From a checkpoint of a small mixture-of-experts model trained on Wikipedia.
Experts: 96 SwiGLU neurons an expert, a softmax router.
Below are experts of layer 2 (counted from 0) of a mixture-of-experts language model. Rows are named router (the router's row for the expert), gate (a neuron's input weights, with its number), up (a neuron's input weights, with its number) and show model dimensions 120-159. Each number is 200 + 20 x the weight over its row's rms, rounded and kept within 0 to 999.
After each expert's rows: "mostly gets" lists some tokens that are sent to it at least half of the time. This comes from a sample of Wikipedia text that the model never trained on.

# expert 42
router,232,229,218,218,171,180,236,196,196,196,205,220,201,188,169,172,208,194,191,197,180,180,187,215,197,169,160,195,170,220,201,231,199,182,213,172,204,222,200,168
gate0,224,213,212,199,170,190,217,191,184,197,181,212,188,236,182,249,220,168,205,196,199,171,201,197,191,180,154,174,208,192,193,224,199,196,209,191,206,209,229,192
up0,200,190,218,161,186,201,208,217,215,171,151,184,204,207,194,242,199,171,213,204,215,184,214,184,205,192,174,183,232,180,207,231,171,214,217,203,224,206,204,221
gate1,199,257,208,246,177,205,215,194,202,228,224,213,166,227,216,188,217,183,210,191,227,193,200,187,172,190,205,190,225,193,247,200,221,197,267,197,208,231,214,227
up1,244,213,202,175,190,190,157,202,180,196,155,201,218,194,181,212,211,197,190,169,188,221,222,186,189,216,153,172,165,200,167,190,198,223,145,181,221,183,209,190
mostly gets: " In", " ar", "An", "- E", " con", "In"

# expert 71
router,200,229,213,227,192,202,227,165,154,207,219,197,202,213,179,201,225,178,175,215,182,195,184,218,196,187,168,191,175,230,188,201,218,195,186,157,194,196,205,184
gate0,188,210,172,223,165,179,188,162,214,211,211,237,223,181,213,185,191,227,198,218,194,197,243,169,214,170,203,152,203,218,216,208,214,176,189,189,170,186,239,194
up0,202,212,183,204,203,185,189,166,205,171,208,197,214,238,195,197,191,242,213,216,202,206,218,197,223,216,185,216,185,209,190,216,210,199,200,207,197,178,176,238
gate1,197,222,209,198,190,170,250,170,176,188,197,207,218,234,212,210,234,237,212,197,200,198,174,236,204,223,183,211,177,252,177,225,194,194,218,218,184,230,186,181
up1,200,180,218,186,214,185,228,202,188,228,224,189,206,236,205,232,221,207,197,219,203,219,155,224,200,231,216,224,173,251,173,188,179,216,202,203,193,209,177,196
mostly gets: " left", " over", " high", " came", " took", " open"

# expert 54
router,216,229,206,212,139,193,231,181,170,202,220,219,192,198,210,192,240,171,200,220,202,196,186,213,180,197,174,189,175,206,205,210,206,195,226,182,211,220,215,175
gate0,199,220,193,186,182,203,212,177,172,221,181,197,216,159,181,229,217,190,187,180,210,208,194,200,215,165,169,199,187,195,232,231,204,207,214,216,177,183,235,180
up0,197,172,240,188,215,204,218,201,192,189,184,173,205,188,155,220,209,234,199,219,184,211,207,208,171,221,219,187,202,195,214,194,198,195,181,195,213,163,201,256
gate1,202,199,239,218,217,199,186,216,209,185,213,227,207,204,216,221,188,201,219,213,173,202,210,191,210,193,181,209,191,242,203,182,190,203,215,166,176,189,204,177
up1,209,176,210,183,194,190,163,167,190,188,157,175,217,167,206,234,209,179,233,220,200,227,219,187,206,189,195,223,182,223,154,207,205,195,217,193,188,206,188,203
mostly gets: " Ad", "==S", " In", "==P", "- In", "==E"

# expert 66
router,211,233,215,221,172,206,206,201,177,222,214,230,189,202,196,179,208,197,220,193,179,190,202,201,181,193,167,157,184,206,212,239,201,182,235,176,199,212,221,177
gate0,203,208,210,217,198,202,239,194,188,195,205,171,219,153,208,231,215,179,210,224,179,197,204,193,201,184,219,191,207,188,203,191,174,165,193,188,188,202,235,205
up0,215,225,207,187,200,209,222,201,206,189,194,201,194,225,189,255,196,187,203,208,231,193,188,191,220,194,182,205,218,180,180,239,208,224,172,218,200,155,215,222
gate1,201,219,210,205,189,206,276,206,193,179,226,170,192,200,196,227,189,178,210,179,196,143,183,177,193,205,201,195,227,205,206,219,238,214,204,204,190,228,196,203
up1,176,168,198,213,207,186,179,189,199,205,220,223,163,169,221,171,195,184,191,201,239,213,190,212,225,157,203,188,188,226,213,188,190,162,225,209,260,219,200,217
mostly gets: "ics", " music", " film", " album", " art", " class"

# expert 37
router,221,223,203,241,172,196,213,196,192,212,209,191,184,209,200,197,224,192,197,216,187,206,194,207,180,200,157,205,164,231,170,226,186,165,224,192,198,217,201,194
gate0,234,183,211,243,162,238,216,175,213,208,158,211,180,229,209,172,212,203,175,222,212,151,197,187,180,169,200,194,196,200,239,232,220,190,186,200,207,231,214,207
up0,201,184,214,202,205,199,219,226,190,183,230,194,201,171,215,213,218,185,224,165,198,175,208,189,224,187,193,194,202,212,213,183,179,195,226,197,238,225,194,172
gate1,224,198,207,213,209,193,166,182,184,207,174,225,214,195,196,205,171,191,194,186,203,195,236,196,201,189,219,179,165,213,250,227,217,193,255,198,241,211,225,192
up1,181,207,224,181,212,184,178,176,188,181,225,200,162,217,174,192,179,177,176,186,219,171,192,178,175,238,220,192,231,225,225,148,205,210,188,209,164,174,199,209
mostly gets: "′", "-st", " on July ", " | −", "-g", " on November "

# expert 15
router,198,203,195,213,161,192,193,180,165,209,191,224,192,198,199,180,224,192,190,186,170,188,182,216,182,199,199,161,181,222,187,215,201,199,213,175,198,235,228,190
gate0,211,214,194,231,183,224,213,197,190,214,180,215,166,193,212,183,198,159,203,220,188,208,174,184,209,203,190,176,204,214,211,191,209,196,238,171,216,203,242,166
up0,188,210,150,184,195,208,196,207,176,212,227,167,207,213,197,200,211,165,184,241,199,223,214,221,231,228,209,146,153,219,177,194,201,191,217,161,176,171,189,193
gate1,195,221,203,198,176,197,201,141,167,171,191,209,204,222,158,175,187,224,219,189,173,164,208,143,191,196,208,189,209,203,192,208,217,186,213,218,222,183,199,215
up1,216,191,187,205,207,187,194,206,196,222,205,184,195,170,215,233,214,227,218,203,236,218,233,172,187,213,181,206,194,217,208,186,189,200,210,195,138,214,173,205
mostly gets: " Daniel", " Robert", " James", "ano", " Antonio", " Juan"

# expert 44
router,204,237,216,220,186,176,212,190,175,229,203,212,182,219,186,188,204,188,193,212,165,206,197,209,194,196,172,187,179,207,182,213,189,172,208,180,197,224,222,199
gate0,218,222,186,193,193,230,202,171,175,163,213,219,171,182,185,178,220,201,218,187,177,205,206,215,189,193,249,177,201,186,214,234,234,188,210,179,210,225,250,180
up0,220,216,134,193,199,168,193,174,207,189,198,214,191,174,192,207,224,191,217,218,225,203,194,148,211,173,232,216,212,180,186,179,207,181,219,216,196,226,179,204
gate1,228,206,181,196,213,198,191,204,199,191,210,177,207,181,211,143,165,188,216,222,198,193,209,159,167,194,203,201,193,206,208,190,163,202,217,196,170,187,190,181
up1,205,180,174,206,195,231,178,206,202,199,186,208,205,182,169,197,225,235,202,197,197,191,184,238,206,199,208,235,188,243,225,190,205,206,185,193,210,206,178,200
mostly gets: "6", "5", "7", "8", "\"", "2"

# expert 20
router,242,221,197,216,163,185,239,186,182,222,224,222,211,202,198,202,213,173,208,222,206,178,189,204,203,186,174,189,187,196,219,217,210,182,220,165,175,244,226,210
gate0,220,204,195,213,223,194,216,193,230,232,181,222,185,196,231,203,176,181,238,225,222,169,213,203,193,200,174,192,200,180,221,208,213,226,191,192,200,198,200,206
up0,191,211,245,188,228,203,207,200,176,217,200,206,172,165,185,188,172,204,140,192,215,213,178,221,228,205,209,177,184,188,206,175,240,172,188,185,201,187,196,210
gate1,228,204,217,196,166,187,222,204,189,198,161,227,206,186,212,213,191,187,244,197,189,164,170,170,215,179,200,214,192,182,221,209,190,209,206,171,151,220,257,193
up1,176,187,198,203,221,210,190,177,191,197,215,173,192,226,193,171,215,183,158,208,196,212,205,220,193,246,202,144,186,190,182,171,196,207,200,208,191,179,155,193
mostly gets: " invol", " redu", " deb", " pay", " cur", " impro"

# expert 21
router,200,234,207,223,181,196,198,172,191,207,209,221,177,214,178,198,204,206,201,201,165,200,199,210,194,203,145,175,185,191,184,206,210,183,210,197,181,209,209,188
gate0,202,174,225,201,198,212,187,175,162,222,183,157,227,187,212,196,236,215,239,203,198,216,218,165,181,186,190,160,209,201,205,232,221,207,225,204,253,171,219,217
up0,187,221,214,217,206,209,202,202,191,240,201,206,206,212,190,242,207,228,219,201,204,225,182,200,210,213,173,229,218,203,169,211,221,210,201,199,200,209,197,219
gate1,222,204,196,197,173,217,193,184,168,245,190,181,221,165,202,205,235,220,193,195,166,184,205,213,195,178,199,221,175,247,228,195,185,167,184,181,243,210,186,183
up1,203,210,233,208,205,200,199,224,196,171,187,236,171,224,216,185,189,168,228,212,222,206,178,202,181,181,218,158,221,155,182,217,208,204,213,204,205,207,237,207
mostly gets: "980", "979", "950", "970", "994", "978"

# expert 35
router,224,230,221,220,144,210,227,196,164,208,197,215,194,208,179,197,224,195,218,199,183,172,193,208,184,188,166,159,177,216,198,221,202,179,211,165,190,219,208,206
gate0,174,208,217,217,204,215,204,197,147,188,202,226,187,213,216,211,218,225,211,213,200,177,211,182,151,186,196,190,209,191,212,187,235,188,190,179,176,218,212,198
up0,161,173,180,188,219,217,171,182,190,185,240,239,224,215,190,195,188,231,148,206,188,208,222,214,177,265,216,229,177,213,213,185,162,208,198,187,180,186,181,192
gate1,198,234,213,208,169,201,194,175,198,209,203,189,165,205,166,211,236,193,221,187,207,188,161,199,176,188,182,201,171,159,211,203,241,176,238,162,198,219,181,195
up1,185,230,213,184,183,191,219,205,198,175,171,187,172,232,187,199,209,198,226,201,200,189,155,205,187,228,189,189,190,148,169,177,196,191,211,191,180,185,189,221
mostly gets: " N", ", L", ", N", ", J", " \"S", "- N"

# expert 38
router,221,229,215,212,151,221,195,167,179,230,201,212,191,214,193,195,240,197,195,200,177,198,189,202,190,186,170,203,155,217,186,207,216,158,247,178,200,212,203,204
gate0,208,223,198,191,153,194,198,204,187,211,194,206,207,208,184,194,218,179,186,196,192,198,187,225,184,195,178,206,173,223,193,239,192,179,207,194,198,236,221,205
up0,216,198,220,220,248,185,209,179,195,205,207,212,168,186,185,186,175,214,218,208,190,180,211,180,176,202,211,183,213,188,217,194,201,199,200,192,186,174,199,169
gate1,199,214,213,221,208,204,199,193,149,227,199,215,226,183,206,179,227,189,225,191,159,214,238,219,178,172,173,208,186,232,175,223,196,167,239,169,205,227,205,198
up1,210,215,190,196,204,209,201,214,197,177,220,196,241,191,190,227,180,185,209,197,188,195,180,212,189,207,219,188,178,211,209,231,191,170,226,188,199,177,203,193
mostly gets: " head", "enc", "ymn", " stud", " Christ", " Lab"

# expert 36
router,216,213,212,222,145,210,211,169,185,209,195,213,212,197,177,196,213,193,179,216,212,196,179,224,198,180,175,178,202,213,193,222,199,154,207,192,187,201,205,192
gate0,193,212,215,221,170,204,190,194,210,200,192,201,198,194,184,243,198,225,196,174,188,201,147,191,165,214,197,202,172,239,195,188,195,170,223,211,209,216,191,207
up0,179,205,191,218,172,209,215,222,174,194,213,200,207,198,203,191,213,192,190,168,163,189,189,202,235,246,222,184,180,203,195,175,190,165,221,181,194,184,220,229
gate1,233,177,200,188,227,222,233,154,198,172,209,223,188,187,188,209,182,195,194,200,206,184,190,236,162,204,224,214,198,215,228,195,220,185,224,195,164,216,235,169
up1,191,203,164,221,161,178,184,200,181,200,210,219,170,223,182,196,226,169,189,224,182,203,203,239,225,199,200,186,216,205,208,202,227,148,172,194,183,219,209,180
mostly gets: " coast", " Mah", " Raj", " Hind", "hammad", " dynast"

# expert 8
router,240,228,197,243,182,203,207,175,179,210,196,217,201,214,199,192,235,184,195,206,187,177,182,204,191,180,189,187,183,212,201,220,217,188,222,166,193,203,218,189
gate0,206,214,205,178,203,156,212,175,224,174,185,157,215,179,211,233,221,203,186,176,178,160,197,186,171,204,217,207,186,199,188,175,213,202,197,214,175,201,238,183
up0,200,219,190,199,198,178,164,229,229,223,173,184,193,234,213,210,186,192,176,184,207,221,172,184,208,180,188,191,179,219,190,166,201,219,197,214,162,178,239,215
gate1,173,217,196,218,185,158,185,174,209,199,212,202,197,229,208,158,209,192,162,227,179,191,209,216,206,179,196,183,208,179,222,205,200,186,184,214,185,206,180,135
up1,183,167,210,174,200,232,195,205,218,186,176,221,184,182,179,231,203,193,229,197,214,179,165,199,213,244,199,198,185,231,154,199,196,197,200,192,210,202,227,214
mostly gets: "ation.", "ers.", "ations.", " year.", "ing.", "ure."

# expert 11
router,219,228,206,212,159,176,234,161,190,199,214,223,202,210,156,209,212,201,191,190,184,180,190,216,165,184,182,198,182,203,177,222,197,185,192,204,205,220,221,187
gate0,203,208,235,222,189,220,159,200,184,211,166,229,201,199,244,201,228,198,224,194,201,177,150,226,163,184,203,202,178,236,198,208,192,187,219,159,196,224,257,170
up0,172,201,236,204,209,199,177,192,200,201,151,224,236,188,220,192,228,203,227,190,217,170,209,210,152,186,214,224,182,214,194,197,161,220,209,175,206,217,238,189
gate1,217,242,228,228,212,189,191,174,176,233,226,187,185,216,192,197,224,212,213,170,196,201,184,178,218,191,206,201,191,227,190,179,209,171,198,167,203,185,227,141
up1,176,201,202,182,216,208,218,221,182,230,212,182,236,210,189,199,188,179,210,184,195,210,197,201,227,231,189,196,151,189,206,205,220,168,201,177,187,186,161,221
mostly gets: " La", " Le", " % | ±% |", " single", "All", " of L"

# expert 57
router,212,210,210,210,187,195,209,153,193,215,221,204,185,227,196,189,226,179,177,223,209,185,184,219,175,206,167,183,189,211,186,199,213,160,203,185,182,250,209,199
gate0,207,227,227,217,178,225,211,170,201,189,207,203,220,207,194,207,222,204,188,210,196,205,190,227,213,187,225,200,183,222,214,220,225,176,207,171,211,192,202,208
up0,199,190,169,195,210,189,202,206,179,218,216,200,187,196,204,192,169,210,225,157,162,204,223,200,222,211,196,206,200,208,197,197,157,160,207,224,186,237,201,178
gate1,197,215,205,198,181,234,228,174,180,189,195,197,196,206,190,202,207,206,210,216,206,198,194,183,155,214,198,210,184,209,229,198,183,225,211,159,227,205,209,180
up1,219,195,206,210,199,218,186,227,189,223,206,187,230,184,226,158,230,171,198,206,201,199,178,225,188,180,201,211,215,203,187,203,233,190,177,201,222,209,215,200
mostly gets: " worked", " received", " was released", " studied", " interview", " launched"

# expert 64
router,230,208,217,225,177,199,219,169,177,210,203,221,184,206,186,210,248,191,190,197,194,193,176,213,197,190,186,179,189,208,204,212,218,172,223,191,207,241,215,181
gate0,213,200,193,217,167,206,195,129,204,206,198,217,163,187,202,183,209,189,227,196,230,193,176,205,215,203,169,214,201,233,199,217,231,180,205,179,217,236,194,212
up0,189,211,192,184,196,193,183,142,186,199,184,173,207,216,208,215,204,216,218,207,235,208,160,184,235,198,180,220,201,222,163,162,209,218,203,202,179,205,199,230
gate1,190,215,228,209,188,210,192,182,194,182,205,195,176,199,205,222,199,193,212,208,211,187,207,216,207,179,212,203,194,187,184,195,224,192,242,189,177,228,216,212
up1,203,212,184,174,204,221,242,192,192,214,197,203,219,206,200,155,185,196,172,196,180,184,193,208,157,230,174,204,178,194,191,204,201,193,176,206,218,199,205,177
mostly gets: " public", " University of", " Council", " House", " politician", " General"

# expert 4
router,214,222,186,216,160,208,218,179,188,217,223,222,189,212,198,189,234,166,184,203,165,174,174,200,180,199,175,169,200,188,198,219,211,166,203,162,169,207,214,202
gate0,242,245,232,223,175,203,212,212,167,174,172,198,227,198,212,155,222,186,225,190,197,203,222,194,212,193,219,212,201,203,184,223,174,174,201,155,177,194,168,220
up0,242,188,199,223,192,206,211,200,204,234,175,200,182,206,200,173,171,222,217,216,198,195,158,217,212,209,191,200,214,207,186,177,229,170,172,180,178,185,194,204
gate1,208,172,202,215,198,254,203,197,167,196,229,192,184,211,189,214,240,180,137,214,190,161,183,200,169,183,224,186,218,188,216,203,220,206,196,170,189,191,221,211
up1,216,189,187,218,224,184,199,237,215,182,187,222,194,219,212,190,195,217,235,198,192,230,228,214,241,206,179,200,214,196,180,184,211,217,210,202,222,225,185,190
mostly gets: " prov", " caus", " allow", " miss", " dev", " rest"

# expert 28
router,244,216,227,224,150,200,217,157,183,217,205,225,191,199,174,178,209,208,185,214,173,199,190,226,179,180,156,183,178,196,202,210,221,164,212,187,202,223,230,196
gate0,213,225,214,181,206,194,226,189,210,230,170,202,198,193,189,201,195,245,161,219,165,179,198,210,186,163,188,197,199,192,203,174,171,198,179,171,196,180,229,218
up0,226,211,189,192,198,166,240,176,217,218,168,209,238,189,170,158,173,209,175,216,201,196,196,229,224,206,187,256,196,199,201,237,189,178,190,210,199,188,216,189
gate1,198,220,208,227,221,215,204,176,207,213,209,220,211,183,196,178,201,193,190,180,199,198,192,232,195,195,199,217,185,196,223,235,216,194,213,174,189,179,239,164
up1,221,185,179,210,177,195,214,211,189,188,182,192,213,213,157,183,183,168,199,217,214,204,208,223,163,195,201,180,213,221,211,229,232,211,180,179,206,187,197,203
mostly gets: " N", " K", "- N", ": N", "i K", " R"

# expert 65
router,207,230,203,225,160,194,197,185,168,213,201,222,170,204,206,165,215,188,185,202,174,196,194,235,160,189,189,178,166,197,181,203,208,178,200,196,181,222,221,174
gate0,210,208,215,175,193,182,218,211,172,212,184,198,204,206,184,218,216,205,178,203,180,208,184,194,201,191,200,181,216,197,179,180,214,167,187,200,215,206,202,210
up0,207,203,262,219,206,200,231,206,190,173,157,211,185,188,171,177,176,220,199,201,212,193,219,198,205,203,196,185,243,201,211,202,184,164,174,214,225,218,187,209
gate1,225,220,210,233,207,158,211,192,225,192,206,198,211,216,200,202,178,219,241,193,183,184,218,150,178,198,187,237,175,211,166,223,206,213,211,217,225,184,183,213
up1,165,202,204,173,213,232,226,188,206,199,184,176,199,227,206,198,194,193,189,208,197,156,184,231,186,206,217,207,230,235,199,172,207,186,187,181,154,198,193,198
mostly gets: "ić", "ski", "nik", "za", "ović", "ium"

# expert 25
router,227,224,192,253,186,189,226,168,196,233,211,228,186,223,207,177,205,186,214,201,195,179,205,209,174,188,154,187,170,213,198,221,226,178,230,194,195,217,218,181
gate0,206,232,201,213,194,196,229,175,188,175,183,196,204,171,189,219,204,212,221,195,159,189,195,189,200,184,228,211,205,199,218,237,216,215,197,154,223,210,188,207
up0,213,219,201,184,188,183,197,192,203,155,202,207,239,180,158,193,188,180,228,184,215,202,207,203,194,165,190,195,217,195,207,225,188,181,187,184,249,182,191,181
gate1,193,207,195,252,185,189,214,195,190,227,213,152,187,226,223,158,192,188,207,226,181,188,175,212,203,177,216,205,201,225,214,241,241,185,186,197,208,214,226,187
up1,202,220,200,220,205,130,196,225,210,220,223,172,223,205,211,214,198,205,226,262,185,200,193,140,171,190,207,244,177,217,193,223,196,207,218,198,183,208,212,212
mostly gets: "026", " points", " much", " length", "945", "; –; –"

# expert 17
router,211,223,225,217,196,196,225,174,197,257,233,215,183,206,198,195,232,189,179,194,192,162,197,213,190,187,153,170,183,223,206,211,209,201,211,162,187,211,215,175
gate0,182,192,206,187,190,216,203,200,196,188,187,188,243,188,172,219,200,187,182,181,202,214,188,203,221,156,205,201,196,202,225,211,197,180,217,179,206,228,219,188
up0,202,205,214,205,211,202,200,191,211,224,241,225,221,177,178,197,215,170,189,154,203,173,188,239,220,169,231,236,177,205,226,170,201,223,213,203,213,174,194,157
gate1,189,222,219,211,190,196,239,210,212,215,191,211,190,207,172,186,198,254,172,246,190,214,165,221,187,211,176,231,200,219,206,203,232,195,193,201,179,180,224,186
up1,209,196,158,212,211,224,175,227,200,208,199,216,205,204,237,188,203,166,223,195,204,212,190,213,218,197,220,181,190,159,215,206,218,207,201,187,215,186,215,206
mostly gets: " being", " has been", ", including", " are", " been", " included"

# expert 0
router,206,225,211,217,172,208,223,177,189,238,206,214,181,221,211,162,213,186,206,226,191,193,170,193,188,192,184,178,165,215,201,203,193,174,228,182,178,237,212,190
gate0,206,193,211,163,191,230,190,167,211,200,250,245,183,170,193,194,223,172,224,180,192,213,179,202,232,153,197,209,191,180,222,161,183,212,209,185,205,212,185,224
up0,220,185,209,205,203,195,183,216,212,257,202,249,213,224,184,160,225,191,191,208,205,190,184,192,216,211,186,188,186,191,182,222,206,211,199,162,205,233,181,191
gate1,223,200,242,209,215,189,216,187,215,218,161,209,209,217,212,196,177,237,251,190,185,222,173,188,173,188,181,200,192,200,189,207,173,191,224,161,227,219,197,181
up1,208,192,180,201,188,204,199,179,178,226,160,176,162,193,219,217,183,189,208,174,205,230,177,215,220,225,210,226,183,164,203,214,178,223,186,199,247,201,233,200
mostly gets: " | MF", " | DF", " | FW", " director", " actor", " coach"

# expert 29
router,215,228,226,207,198,195,216,185,162,212,212,213,215,197,184,175,224,204,183,187,197,162,160,206,197,175,183,176,145,235,204,196,213,185,222,193,189,209,225,185
gate0,211,207,187,199,206,199,214,199,201,244,194,193,176,224,236,185,226,211,191,227,212,164,187,206,197,179,186,194,219,249,181,190,181,195,212,209,184,192,187,215
up0,157,214,188,210,186,217,161,195,202,225,211,211,191,195,214,204,207,222,200,210,211,222,253,206,198,185,188,180,224,199,186,199,198,189,195,211,243,225,200,207
gate1,194,208,197,202,189,197,186,165,207,188,215,201,208,225,169,222,203,198,205,206,173,240,223,233,190,211,188,204,227,207,215,211,172,187,211,193,222,182,193,222
up1,223,163,233,217,199,188,223,219,178,194,212,213,219,197,199,179,201,165,184,187,222,193,197,190,190,221,187,225,172,172,182,178,180,199,186,216,199,221,194,195
mostly gets: ", was", " He was", " he was", ", as", ", he was", " and was"

# expert 79
router,236,216,214,263,183,187,219,207,177,226,201,219,184,202,202,191,215,186,216,191,186,176,189,213,195,189,160,184,164,206,203,209,210,193,232,179,200,226,207,158
gate0,239,246,197,188,185,201,222,185,219,205,169,231,175,208,195,231,192,205,200,181,175,200,158,196,176,164,194,203,178,194,223,244,184,197,222,172,200,176,233,206
up0,167,192,203,210,215,197,187,200,172,194,227,169,242,158,221,181,212,187,194,204,231,166,247,187,210,214,176,216,209,210,196,168,234,204,202,196,189,235,183,186
gate1,201,226,210,214,189,198,250,192,170,213,194,225,236,193,191,203,205,191,215,210,162,226,193,209,195,212,226,234,192,203,193,251,221,169,215,181,188,236,249,188
up1,207,218,237,208,208,183,189,201,206,193,196,200,199,206,176,243,211,187,193,188,180,180,190,201,173,213,220,227,233,256,202,231,191,198,192,234,243,221,209,187
mostly gets: " Army", " Commission", " Best", " European", " Order", " Year"

# expert 3
router,229,216,206,223,194,206,228,181,172,220,197,214,184,215,177,213,222,186,202,208,186,185,186,217,169,202,167,194,186,218,188,207,206,177,205,170,189,219,222,193
gate0,214,192,230,212,213,184,186,210,210,206,215,205,189,173,206,181,190,149,233,197,178,184,229,197,171,206,203,214,199,221,202,212,223,195,219,176,193,220,173,211
up0,196,210,201,183,189,162,169,213,174,188,185,208,227,172,204,203,225,184,246,175,190,198,196,184,211,179,195,205,204,193,196,225,224,230,211,216,199,217,192,200
gate1,246,194,235,225,203,202,244,199,202,203,182,205,180,182,179,195,193,195,206,233,161,177,179,200,214,197,186,202,232,184,203,237,179,192,194,167,224,189,221,196
up1,237,193,224,154,207,214,227,195,214,199,181,189,195,164,211,186,174,227,215,189,172,194,215,202,208,232,188,188,195,214,185,200,217,186,189,173,174,175,202,215
mostly gets: " allow", " the ", " due to the", " against the", " after the", " about the"

# expert 2
router,216,225,216,204,147,178,216,178,178,201,202,188,187,199,174,196,237,179,200,215,204,179,184,218,182,193,181,193,183,200,191,223,216,184,192,173,205,213,202,203
gate0,223,208,222,222,173,233,188,194,184,224,201,214,170,272,198,205,245,197,190,209,194,174,206,210,185,201,188,208,203,203,187,209,162,175,181,221,215,208,206,207
up0,219,196,174,220,171,172,183,209,200,207,184,212,177,227,241,184,180,197,169,177,217,209,167,195,172,211,218,180,182,195,176,212,186,211,230,228,182,218,231,197
gate1,206,214,201,228,171,221,219,201,221,209,199,219,180,176,214,210,204,178,172,188,201,204,206,219,181,204,173,214,217,211,203,207,247,207,186,203,199,184,237,205
up1,203,185,192,187,202,201,165,210,212,207,239,198,234,214,238,207,205,193,219,212,238,191,199,181,189,223,201,193,197,230,191,206,163,233,204,207,199,204,194,204
mostly gets: " Le", " James", " Robert", " Daniel", " Joe", " Ash"

# expert 30
router,196,223,200,225,152,218,213,167,170,224,200,223,175,186,200,179,214,199,168,212,174,189,191,221,173,197,204,176,181,214,198,225,217,172,215,175,196,222,245,170
gate0,222,221,221,245,165,206,228,188,202,203,226,203,198,210,188,224,223,153,206,217,214,209,220,215,170,181,189,228,207,198,218,198,173,155,185,182,211,199,207,177
up0,206,199,218,234,186,214,200,189,214,196,232,209,199,195,219,217,192,171,196,239,221,221,244,195,190,170,214,246,229,185,235,198,178,180,165,194,212,194,216,184
gate1,192,181,206,222,198,202,210,205,181,211,210,222,181,229,200,222,175,178,234,211,168,213,186,224,219,235,210,206,175,182,218,189,200,213,213,173,184,178,218,197
up1,215,183,181,174,215,185,195,211,188,213,154,185,169,173,195,186,181,172,185,198,219,198,177,226,181,163,171,196,185,196,204,209,203,231,204,228,211,223,230,178
mostly gets: "kov", "ič", "ova", "ș", "ová", " island"

# expert 39
router,203,223,212,237,183,213,215,187,174,229,198,243,182,208,205,178,200,188,207,201,192,206,193,220,190,202,159,185,186,199,196,212,208,190,224,194,215,220,220,201
gate0,197,206,218,188,186,181,216,208,204,188,213,232,191,171,203,226,188,200,189,210,165,170,191,226,211,180,214,195,187,198,206,203,210,185,213,170,173,183,190,195
up0,164,195,186,220,188,210,234,181,168,210,236,214,185,231,187,206,226,218,183,233,232,215,188,232,213,211,180,180,205,197,172,146,214,228,193,189,191,198,200,207
gate1,189,212,207,201,165,171,207,161,167,198,225,193,165,193,191,189,213,198,222,172,219,197,174,181,205,183,176,190,203,200,236,204,208,196,220,190,214,214,201,219
up1,194,195,220,224,194,205,206,213,220,220,158,209,211,233,226,180,169,218,198,195,204,187,202,178,184,207,175,234,216,200,178,185,182,213,183,212,208,215,209,238
mostly gets: "BC", "ellite", "imated", "-law", "International", "BS"

# expert 10
router,209,212,196,211,165,181,215,166,187,203,222,229,207,188,180,177,198,215,201,226,205,190,187,212,180,194,177,189,159,206,208,215,235,181,221,185,211,211,209,189
gate0,243,235,216,204,171,191,163,200,185,209,239,198,208,201,176,199,215,231,184,166,182,191,221,241,165,177,198,168,184,226,191,221,201,164,222,210,214,201,237,184
up0,181,191,221,204,201,187,188,168,211,239,201,217,196,215,222,188,210,208,236,225,197,183,173,174,191,182,176,202,185,195,194,209,176,192,211,183,172,233,196,188
gate1,205,210,219,209,167,228,206,185,207,204,195,197,190,203,216,199,201,190,196,195,143,147,207,188,152,199,202,168,170,194,166,216,231,199,213,199,217,205,202,183
up1,227,207,199,212,188,184,177,204,162,194,208,204,223,221,180,173,228,189,207,178,206,210,199,214,188,197,197,212,176,237,191,187,167,181,183,202,211,201,185,205
mostly gets: " located", " per", "-e", " (t", "-and", " sq mi)"

# expert 34
router,218,238,203,224,131,180,210,172,195,187,203,219,202,215,198,186,211,205,209,186,181,165,183,195,198,203,166,199,173,214,170,220,223,194,202,170,196,224,215,191
gate0,245,207,211,202,198,196,237,206,174,205,200,243,219,196,199,198,173,183,200,176,163,209,206,231,199,180,195,202,208,183,210,222,206,186,213,215,170,209,186,178
up0,184,165,184,205,183,204,214,202,201,198,255,190,219,204,185,232,189,218,163,240,203,183,152,198,232,211,180,208,200,203,223,200,241,226,197,201,194,238,196,193
gate1,209,207,200,200,184,181,230,157,174,201,225,206,211,209,177,199,214,174,180,199,186,231,204,205,199,180,206,190,189,203,218,230,216,195,216,191,208,236,198,194
up1,195,196,224,204,187,215,196,204,219,196,216,200,195,189,230,185,197,250,226,231,211,208,220,227,225,205,198,212,186,216,190,192,234,190,193,212,182,179,179,144
mostly gets: " acc", " Par", " inf", " dep", " Cr", " imp"